Experts of a small language model: 9 layers, vocabulary 15690.
Below are experts of layer 4 (counted from 0) of a mixture-of-experts language model. Rows are named router (the router's row for the expert), up (a neuron's input weights, with its number) and show model dimensions 0-127. Each number is 500 + 50 x the weight over its row's rms, rounded and kept within 0 to 999. Numbers have three digits each.
Before each expert's rows: a language model's description of what the expert responds to. This comes from a sample of Wikipedia text that the model never trained on.

# expert 47
Description: Abstract measurement nouns like number, age, rate, price, size, usually after the and before of.
router:563585559491518406512546465459535522419568537423524484475453484571428539441450520541468552455450520526437582385475488417624482444511557534444565504491518422442411433520406451555528491612528430508456528435518523502501496490457513605507513548481454516535392441453515503447495481543520509458512475510587491500519409501452623524428510505517496602485466467549469463462602521530537594496533
up0:483483447577445517468466524577488472552442458516521483529531421416453478547445483465441497562423544554541485527488446586510560550523548449473393385481469455496453558466482440456431470478532402454497472527469476558538461575540540562457558526539562471570524469490509431484473448482612452503506522569570503563535524511525480424517542565547467499529437454578580429616513502506513576459543
up1:572504440519542583588468524596437565471433486445423544499511441521574492476487483510541504494448465577504557471506472502557524514534528439494471542498483380500443520498513485487521435454544433453447471501453406414454487504531450517553516393416474524518529382514478540457450435539480545414572463409533507538533541539410491473501462595643592494502491504510502561488458560492475475496497

# expert 48
Description: Syllable pieces inside Indian and other South Asian names in film, music and cast lists, such as Brahmanandan, Venkateswaran, Singh, Kumar.
router:440405434593473498502557512529482566495376543553478535460486479529403529554546521573533554495564455495553508491570549573506467528388459533552505589508500493448559487483541426448574510487439485515468512494522525474525514523596415497422518538410545506496585450487472432581495520538521468493606456531483521407582473482524386468531426489514550486466465440544506459439531479483404456525548
up0:561554489476419517508508434537410515468488597475501458501490492434415383483518495580522532450555433486518452459502487524520522516491437428396434581505514525541481497477512528533462510454495487507491522566546517534496520454549588486434459495510534445563476532503481501335559498420493508580504589484514447497435443495468541470488529513603450519462410561570536547493574507454484443526470
up1:495469457542602532613399472554450587539504559560459532381501637497375491517482504551446530511426546438460522455521545587507519456439453554440539539401465531579495525474544454542499506488479469408546405428457539507508653550602518503363446521433485510478469515528456449444471526541432460473485520482535551524512498429550578598527486549485485486552543488438520535478497454446519490615487

# expert 58
Description: Past-tense career and event verbs after a subject in biographies and sports text, such as transferred, moved, took, announced, appointed.
router:560481486406458513514450449567528494473421473436474549483458534504530503503487505529459548499531491446467526473505444452507498447504538434500565512531488539502522442604420357521493526492532463543492505639491506486531610416506479463540518490518490478547445503468474493497595444546532555465467491445586478489452528512487500538585425513616432566451485505429558444564493506495555472573548
up0:561499415425538498495534384490495403451528497524549436600439565531528548466546442535477505522513511464583460573586527466503524504529601537506562427486554425511494494511413482469533374536545554593503447506520554474487507500623545474449553594513381556492498491489526536496521484539500548560440573572448484544582493547574483501490547520482441536519516499464556517494408524492526550538439
up1:510481506469512536474456465581426492421572450481534489545512480463472543453450498433448493544515561489427531558441528527527558420540560477550479545467520503456574505472428447515491589612561550504507467481477490524532531410522435561484479470479499557475508519500616436487530457483418491500441618464450468592448500538536436424538446483467431596482518469454397457411554536456515556491514

# expert 11
Description: First lowercase letter or short piece of a word split into subword tokens, often after a or the: s(ire), s(oprano), l(iga).
router:448479404479582499445520523530447541507503407529584486526483439464509427559486476412420541415532482451478466505507464578511414556553553474450476545461623562505491479550558566563437435549516517447525494507529546450485484449581477419487476482464480486469476438492552545542519503555524510466485561475565485500419522525549479454518509511481361509506493488540494573456464435570568471564512
up0:451566491422535402412507589521517520520475455460495431500566435379429461506426504453433484511483521518426568595412367518499581519394465488514660428533436520552441435487500480581501569456481559521519533548507593507532453527566633479637531521436471455495491564444529541460504505476569487467413506531515466388405574479504462467570484429564519508466539503546485569500398478504448513478573
up1:518426532474499459513569574474450537463513527483577568442399551443466549519439465575464503489536504551515480457527528524570517549459488461471455439482597507429479533472484541531437436511527543515588512506477507490555543578524440453446421561498513476409457442476412495579515546370453566577545445422452515411538559553536522420575471507539506541544513453567512497483457495464540503542467

# expert 2
Description: Capitalized first pieces of Spanish, Portuguese or Latin-looking names and titles, such as M in Mágica, D in Diablo, Cant in Cantabria.
router:468477568532547559480456561472548623559433571519449491500539479515456466491491456595508473463551521484472553558503571472549576508593498433457493506443486541444516511485557507664544549475483535505483464442491491497510513390496473525516465484542494506463421578478602497455416519531505447488552490523564540518500391404536528418449470442467457489455482470453445531518537478514496429426573
up0:551409555496450506481537568477445458481541422579567508464481555523440453446530553534523576451484551510474547520470414483514609472630524489531501454578427557455555379440584449563577568495463469415472518364448450503473498483522444584519468447523502427497553510509571531479624540468532510539535550404535501593393521546529612474486506476537466455419479566525553514567458623570448540522465
up1:502572487431558459561516574425506512531554443505536496438456467556520647513501535458560548478490484447439474517447453495497551505517496500510500537501446509487497520442617493540481500552587498479468486410457596447408388487595596545474601407519516441412441525492509544483509575493535585515538475520415542497454503449410507366487540434519508570462579505507516401478474432463502600538476

# expert 50
Description: Plural nouns for groups of people or things, often sentence subjects before were or are, such as students, players, investigators, members.
router:537564484549473417448525398441503607462597524523475496441516488477556464475443574527495558601338529541437498485476417516526473486500497523424449512482447488465420415507465595554516495569534426436512503406508540491479562570471496593475457412537468522511433470517496488448559527480463562521533456507519484550478426513459453507366472525549469569511484498515546486448548555536377440559549
up0:582460455497468479520457486624468480482526569433546493475498508549478516576500480485541570592517440582468434481478446518528579502530586512427497426467514436456517533437431557525453491506574465410449479452580503372511438440452513477520549446502401472575519545465593520454523483567429585450482445554566561516474407468513472545467423598454498461545419474529506443435553517462579566545516
up1:491493531466640411497487454487451530462468388580447586422615547398496491431527504553486462444465436503580506550399490526601513554540417474507483424474395561579464459401518465600565517532507504489452505561471526525585478559621517461485522341582513415525607564535592490488514459468536532470413519545451483542513522456448570555400475540533491409475381493412517472508514533598484490573451

# expert 37
Description: W, y and vowel pieces inside transliterated Thai, Burmese, Indonesian and South Asian names and places, such as Banyu-w-angi, Khum-w-ong.
router:576513439514486555522497537490449499469499471496522488506478547530580501497578528510552482473542489498483438511543554526472519466452570492530459578512505529548520623549547539551495509504478559487492523403557525529395472440487414602479531478470536556523557597456482494462556589555507557481557569425376443454516492518505440646549475497504556489525471391529475468419444531503453560535574
up0:453505439528446536429545545535568514475585503543435414445287484467471555422432503516488526489384433519381567563618487436526595447484543572428541484549446518526394449489423447528460456624497550559494415496507620514519564480492419460463514580490513515458548540493507483498428493449428467536470590515573445497552552384524493436506507617425489586456549373458521504541522590500562553525541
up1:507414553482505472470534473472512442515488516485477428511526532529485482512421499448474456514486527545483458496533403529663473442415493453568508470493528526446422531518562392508571438443593449459481600483525439548479488513471485466465518492517501486410506491592611599500448507567510490543455535492551510528512593596464493418536556442566491612489536456487499503455486522537545516479488